Experts of a small language model.
Size: width 256, vocabulary 32768, 75.6M parameters.
Experts: 192 SwiGLU neurons an expert, 2 picks a token.
Training: a variant of SOAP for the experts, 697M tokens, 5321 steps.
Below are experts of layer 2 (counted from 0) of a mixture-of-experts language model. Rows are named router (the router's row for the expert), gate (a neuron's input weights, with its number), up (a neuron's input weights, with its number), down (a neuron's output weights, with its number) and show model dimensions 0-255. Each number is 50 + 10 x the weight over its row's rms, rounded and kept within 0 to 99.
Before each expert's rows: "gets" lists some tokens that make up at least twice as much of what it gets as of all text; "comes before" lists some tokens at least twice as common just after its tokens as in all text. This comes from a sample of Wikipedia text that the model never trained on. Tokens count by the router's weight.

# expert 5
gets: " |", ";", "=", " —;", ");", " –;"
comes before: " ", " —", " +", " −", " W", " —;"
router:34 52 47 46 55 41 64 43 47 62 47 24 42 60 51 69 49 59 48 50 40 52 55 41 53 39 59 53 43 44 54 46 48 47 55 63 58 40 55 67 46 49 63 48 43 48 59 45 59 59 47 45 58 50 41 54 52 60 54 52 51 50 34 36 50 61 57 51 42 58 59 58 50 58 60 51 58 67 51 55 50 65 34 45 47 55 23 57 43 53 36 40 35 45 60 53 27 49 45 36 51 47 26 60 75 42 51 44 52 59 62 28 58 50 47 50 38 60 48 25 52 49 50 55 41 38 50 40 65 56 52 56 57 61 52 46 58 64 51 37 59 40 35 41 50 57 48 44 51 62 40 59 55 52 51 67 50 28 60 55 51 48 52 46 41 18 54 49 54 55 42 44 24 58 54 44 62 37 26 46 57 33 59 48 39 55 68 24 58 45 45 49 57 45 51 49 46 69 55 71 65 54 55 44 53 44 68 52 47 41 63 45 60 70 66 49 36 47 73 53 50 54 21 62 43 40 57 60 44 53 61 46 53 52 65 43 65 57 44 45 41 59 50 52 66 47 41 54 57 39 62 53 44 54 40 52
gate3:49 74 48 35 38 61 64 51 41 52 54 50 46 64 37 43 60 62 70 61 58 53 44 57 41 50 51 42 48 40 44 34 34 60 61 44 49 45 53 45 43 49 36 42 56 37 38 66 52 59 63 38 50 43 56 42 39 48 31 34 51 53 51 42 45 54 41 36 29 54 65 58 49 72 30 48 44 57 46 49 61 59 57 37 55 53 57 62 45 51 39 64 60 43 52 45 52 30 42 53 50 59 71 50 59 45 37 53 38 58 56 51 54 38 39 43 65 60 64 57 52 57 56 44 50 52 31 64 73 53 54 56 41 44 44 62 31 37 66 33 45 49 48 45 66 69 54 72 56 57 65 52 52 54 52 57 81 48 52 56 43 67 47 59 59 62 53 69 52 54 50 33 55 56 41 64 41 61 55 55 62 54 53 62 47 50 58 68 58 55 48 65 48 44 52 40 46 54 36 43 43 61 48 47 36 59 47 74 59 47 34 64 48 61 47 35 41 54 36 46 48 38 62 58 28 52 39 45 47 62 60 43 42 37 40 48 55 56 38 53 58 58 42 55 51 35 55 48 50 39 47 64 48 33 56 39
up3:36 71 45 48 48 54 55 66 36 51 53 41 52 60 41 46 66 66 67 55 51 46 39 44 46 47 51 36 51 29 41 49 39 63 52 60 52 25 48 46 61 52 43 45 30 40 34 62 44 64 56 42 50 52 54 39 35 61 44 36 48 52 29 47 52 56 51 31 35 46 64 55 48 59 34 56 44 56 38 51 53 65 63 39 52 50 54 37 59 55 33 53 49 28 39 49 52 44 44 55 51 56 51 50 42 44 23 52 46 57 51 50 50 33 60 58 57 51 52 40 33 48 48 39 56 46 46 63 57 55 40 60 41 50 56 49 28 40 63 51 51 56 52 54 61 65 59 67 67 53 57 64 61 60 57 53 65 50 46 57 36 60 47 63 62 67 51 57 62 65 43 26 52 58 50 47 34 47 46 56 65 53 47 69 25 62 63 50 56 34 49 44 45 42 44 47 40 57 62 62 50 42 44 52 31 53 30 59 52 49 45 52 54 32 41 53 49 55 42 62 48 45 59 61 33 46 57 49 47 74 72 66 40 37 39 68 55 58 50 47 45 58 39 39 60 39 53 45 46 51 44 63 43 55 59 41
down3:59 46 63 60 48 48 48 21 53 64 41 42 49 66 67 47 47 51 41 33 50 43 52 40 62 58 51 49 65 65 42 65 48 65 62 37 33 53 49 48 51 57 41 37 47 54 49 38 71 60 47 49 58 60 42 64 57 54 68 58 61 46 56 42 66 49 55 52 33 71 48 54 60 36 59 41 52 40 63 51 61 15 45 53 54 65 43 45 64 48 45 36 50 48 63 76 48 46 56 63 32 40 51 48 53 47 47 47 44 51 52 41 47 44 54 45 34 49 57 64 65 60 57 49 52 46 35 47 45 59 53 34 50 46 51 50 61 36 55 49 36 38 44 68 39 38 62 55 39 43 58 35 49 66 56 53 38 52 44 34 56 44 48 50 48 39 42 27 63 35 50 57 65 46 47 60 55 67 42 49 43 59 42 26 52 38 52 43 57 44 50 50 62 45 62 42 61 57 56 34 38 57 59 39 74 54 42 31 46 58 43 52 48 43 48 33 50 49 39 48 65 41 54 60 47 59 56 45 48 38 37 51 57 61 50 46 51 47 62 55 58 31 22 39 41 56 41 54 55 42 46 58 64 50 64 49
gate4:50 36 61 46 55 50 56 52 36 43 51 37 56 45 51 60 61 55 66 44 62 56 54 64 54 42 53 60 64 34 48 40 54 52 40 49 57 57 53 68 42 63 42 32 52 34 37 44 45 54 39 45 48 42 44 46 60 54 46 55 58 54 58 44 60 44 75 51 41 38 37 43 65 39 51 44 69 53 42 43 58 73 46 47 59 54 33 43 54 63 63 51 55 49 49 47 55 35 45 60 57 35 49 33 61 36 64 36 46 38 44 29 53 61 40 42 53 60 59 56 53 40 56 46 73 29 58 51 45 50 67 54 53 51 69 49 49 45 67 47 63 54 42 40 46 54 46 45 50 39 43 51 51 59 53 53 67 52 42 51 61 69 37 54 52 75 46 44 43 47 32 62 43 39 51 50 48 57 49 34 64 38 55 59 39 39 57 47 43 42 45 48 33 53 63 52 68 73 42 45 48 36 44 25 64 68 59 48 74 59 38 60 59 56 58 53 48 54 57 48 39 62 64 53 63 48 49 41 58 43 50 64 40 52 59 39 51 41 51 36 50 44 61 51 39 21 49 64 43 39 32 47 54 43 32 48
up4:46 62 58 46 51 52 55 49 31 64 46 45 54 61 40 53 47 34 40 56 44 67 59 61 48 48 45 37 42 54 43 48 58 59 35 52 74 59 35 61 50 50 44 54 49 39 50 44 45 46 54 38 37 39 65 69 65 43 53 48 55 43 60 64 62 61 65 70 47 57 54 63 52 58 55 33 56 33 46 57 59 49 42 42 61 53 47 75 43 63 41 41 42 53 58 44 43 41 43 57 67 38 42 49 67 54 41 46 65 31 47 62 39 62 30 50 59 25 38 47 44 39 43 40 65 46 52 46 62 47 61 46 45 63 50 61 65 50 47 72 54 47 36 42 43 47 49 61 49 49 51 36 48 60 50 45 46 47 46 51 48 59 51 39 43 83 54 50 48 43 39 53 44 54 47 54 51 45 54 61 58 44 45 54 29 32 57 27 48 76 39 43 43 56 50 57 52 63 62 58 51 59 51 43 48 46 46 32 43 54 43 30 42 63 44 42 22 44 57 57 52 49 71 54 55 37 42 60 53 45 46 60 66 41 44 46 53 44 57 49 53 59 41 34 56 62 46 57 47 46 78 42 45 47 31 58
down4:48 35 46 51 45 27 62 27 75 55 40 55 35 63 53 41 54 55 49 41 30 46 55 43 47 60 50 48 49 57 47 47 72 48 48 43 61 44 47 54 50 35 49 62 53 46 43 67 38 49 41 25 71 42 46 64 50 50 49 48 46 58 44 48 46 61 46 49 49 63 40 48 54 36 56 54 54 42 40 40 30 37 54 56 44 48 46 46 58 52 48 51 71 48 33 34 50 55 37 41 31 47 39 61 38 48 58 70 40 57 53 50 55 53 55 51 56 60 59 43 50 54 46 63 25 61 60 59 35 45 53 42 42 61 50 35 45 47 43 50 24 65 34 37 50 45 42 57 42 52 45 56 47 48 56 59 75 55 60 40 32 55 57 58 51 42 48 59 54 67 66 48 59 53 55 45 43 39 39 60 45 57 50 67 38 73 49 53 54 69 47 38 33 44 52 58 35 43 54 44 60 60 53 46 51 47 61 60 37 46 50 53 48 49 46 74 48 45 50 49 44 56 47 60 57 52 50 52 23 65 44 41 34 54 69 66 52 42 59 59 64 30 48 59 67 49 54 49 42 52 48 62 47 47 75 58
gate5:54 53 65 43 52 29 48 54 30 55 44 60 55 54 53 60 43 62 50 44 75 51 46 57 59 55 47 19 57 58 60 60 42 63 43 42 59 54 65 56 60 43 47 40 38 47 35 68 49 30 46 52 57 54 59 57 63 62 67 46 51 38 39 46 51 42 57 48 44 39 53 44 52 67 57 46 57 37 38 35 39 57 67 55 53 31 51 50 51 33 41 44 38 51 28 53 30 32 50 59 36 67 35 55 40 55 46 39 54 26 40 54 51 42 55 45 35 49 55 45 39 51 30 47 46 65 38 48 52 43 57 57 45 42 42 53 51 45 55 38 48 40 24 56 40 41 43 46 56 47 44 30 55 44 49 50 60 50 49 42 44 57 49 57 45 36 38 34 64 69 47 56 51 51 66 58 38 60 49 43 43 55 46 47 30 45 51 33 46 53 47 36 50 67 49 58 41 41 37 49 34 43 59 45 37 60 50 59 59 55 54 58 46 52 46 54 57 49 62 59 52 79 60 63 49 56 53 48 56 44 68 49 61 47 40 37 55 37 46 34 52 55 55 54 55 84 62 52 53 54 63 41 39 46 40 52
up5:54 47 49 41 38 52 40 61 41 54 50 50 56 21 55 56 65 63 53 49 51 40 58 34 53 47 45 42 47 72 42 59 55 59 49 46 71 46 53 54 35 65 56 52 54 45 41 56 45 31 58 55 35 58 59 35 67 77 52 57 34 54 41 58 40 55 42 37 63 59 42 50 69 49 43 64 44 59 67 52 52 33 63 68 48 45 50 39 53 33 57 56 62 37 46 56 53 52 53 60 32 52 27 55 65 59 35 49 51 68 40 38 55 31 49 46 54 34 47 58 55 45 55 54 47 49 42 34 61 52 49 45 56 55 61 50 49 44 47 57 35 42 46 52 38 57 72 49 31 37 51 67 46 70 52 58 54 39 34 45 52 63 49 59 56 44 49 45 45 62 34 45 48 29 58 61 52 42 56 49 54 32 49 35 71 46 27 40 45 44 62 56 65 36 47 36 56 44 55 59 66 35 45 40 46 44 44 60 43 34 43 43 41 62 32 57 46 59 43 45 48 53 54 56 54 51 54 61 53 41 40 45 46 37 45 41 68 49 59 47 42 74 56 47 56 58 54 39 51 44 55 56 36 50 37 63
down5:48 50 51 49 44 55 31 49 44 54 60 38 53 49 54 39 48 50 45 44 34 48 46 55 57 58 49 55 52 62 65 65 51 57 41 69 45 47 59 63 46 57 45 53 56 54 48 36 48 74 34 25 47 51 42 40 65 48 38 49 57 38 52 62 57 51 57 53 64 62 44 33 37 56 50 48 33 69 47 40 49 41 44 49 49 58 37 68 46 37 55 41 45 39 49 50 68 39 47 44 43 43 57 47 53 57 55 63 44 46 56 67 60 50 44 49 56 28 50 46 54 63 39 46 56 52 59 32 56 36 36 57 48 45 50 51 65 49 68 60 59 55 43 49 36 53 53 37 57 35 29 30 68 55 34 41 41 33 44 39 42 51 56 35 62 53 50 52 56 37 30 40 34 47 41 52 48 57 40 28 41 36 69 37 38 67 52 41 38 52 67 63 56 48 57 55 59 54 50 68 52 49 72 46 53 41 56 22 51 63 44 35 38 44 53 55 44 48 44 44 59 67 57 50 47 45 47 60 57 56 59 43 47 72 61 62 33 64 59 46 65 60 40 45 50 48 41 32 60 54 33 59 58 49 48 45
gate6:43 48 53 51 53 40 62 49 66 52 80 62 43 61 48 53 45 46 59 62 35 31 48 41 46 35 55 54 57 66 52 35 56 44 43 62 66 34 46 72 44 44 46 64 53 60 44 43 42 48 53 57 38 45 50 48 68 60 60 52 53 54 35 45 62 43 46 43 52 46 46 62 63 24 47 61 55 59 43 40 40 49 51 34 35 46 34 44 34 56 41 42 65 53 39 53 47 34 50 61 46 53 40 49 45 66 70 51 44 46 48 45 53 58 55 63 40 48 48 45 80 62 59 41 39 42 42 34 45 55 51 59 51 55 48 53 47 47 65 65 51 36 65 40 47 65 41 50 52 54 62 53 54 38 57 55 58 46 52 53 55 35 52 50 46 60 35 37 58 48 54 41 87 50 35 38 43 65 61 37 51 40 48 46 58 51 42 56 58 65 48 70 53 50 33 53 50 42 56 45 57 52 56 46 20 47 42 34 60 39 50 46 47 71 72 41 40 57 46 64 64 68 59 44 61 49 52 44 41 46 57 50 50 46 59 51 50 50 44 32 56 60 39 62 49 60 51 73 45 35 55 50 60 53 58 43
up6:61 42 35 55 52 54 32 30 59 43 48 52 59 28 64 59 48 54 43 64 35 48 55 54 50 55 46 57 40 73 42 57 54 55 50 33 56 51 47 62 52 44 66 57 47 61 52 58 48 38 51 64 34 51 45 50 55 65 42 42 56 46 53 55 36 64 41 52 61 69 52 53 49 51 58 46 33 61 41 45 55 54 51 55 53 63 50 36 37 64 37 55 58 43 46 42 64 55 36 35 61 54 42 58 48 65 44 73 56 56 55 60 48 40 73 45 31 56 31 52 57 48 54 30 59 48 45 59 53 61 45 53 50 52 55 65 60 30 50 35 36 60 52 37 41 40 59 69 56 62 34 39 61 45 61 39 56 48 45 60 71 37 54 52 36 48 58 58 41 53 47 54 46 49 49 44 53 50 44 60 55 39 57 62 25 40 60 49 51 60 61 47 34 36 47 42 58 47 49 65 67 45 58 37 63 43 52 84 40 51 35 44 41 36 60 57 43 52 63 52 38 70 73 43 50 47 44 50 54 61 58 72 60 41 45 51 48 46 42 65 54 38 62 51 55 52 48 43 47 43 56 57 40 38 51 33
down6:43 62 67 49 56 42 52 55 58 33 41 55 57 60 61 53 51 26 67 52 70 46 35 35 34 29 47 63 37 65 47 31 49 49 60 46 57 58 53 45 36 43 59 38 55 53 33 46 43 47 55 34 42 36 51 30 50 65 67 51 49 64 55 38 62 43 42 28 49 67 42 53 61 54 58 36 47 34 45 48 45 47 47 60 57 54 47 47 58 38 52 50 58 44 55 42 66 32 51 67 48 51 47 52 41 40 41 45 32 55 53 42 47 67 50 48 36 67 46 54 44 52 64 58 54 65 45 52 56 58 37 51 59 27 53 23 48 65 49 56 45 36 47 37 52 71 35 54 70 45 42 44 58 42 55 49 52 64 61 71 61 54 62 44 44 55 51 37 41 50 39 50 48 62 50 37 54 55 62 27 42 53 49 35 73 47 49 52 49 61 51 45 43 38 36 49 54 62 49 62 59 48 59 42 47 41 29 46 45 40 51 57 57 48 57 49 45 45 57 61 60 54 63 55 53 51 49 56 70 33 47 67 33 42 46 58 68 35 52 50 48 52 41 39 49 61 46 62 50 50 47 56 54 56 61 31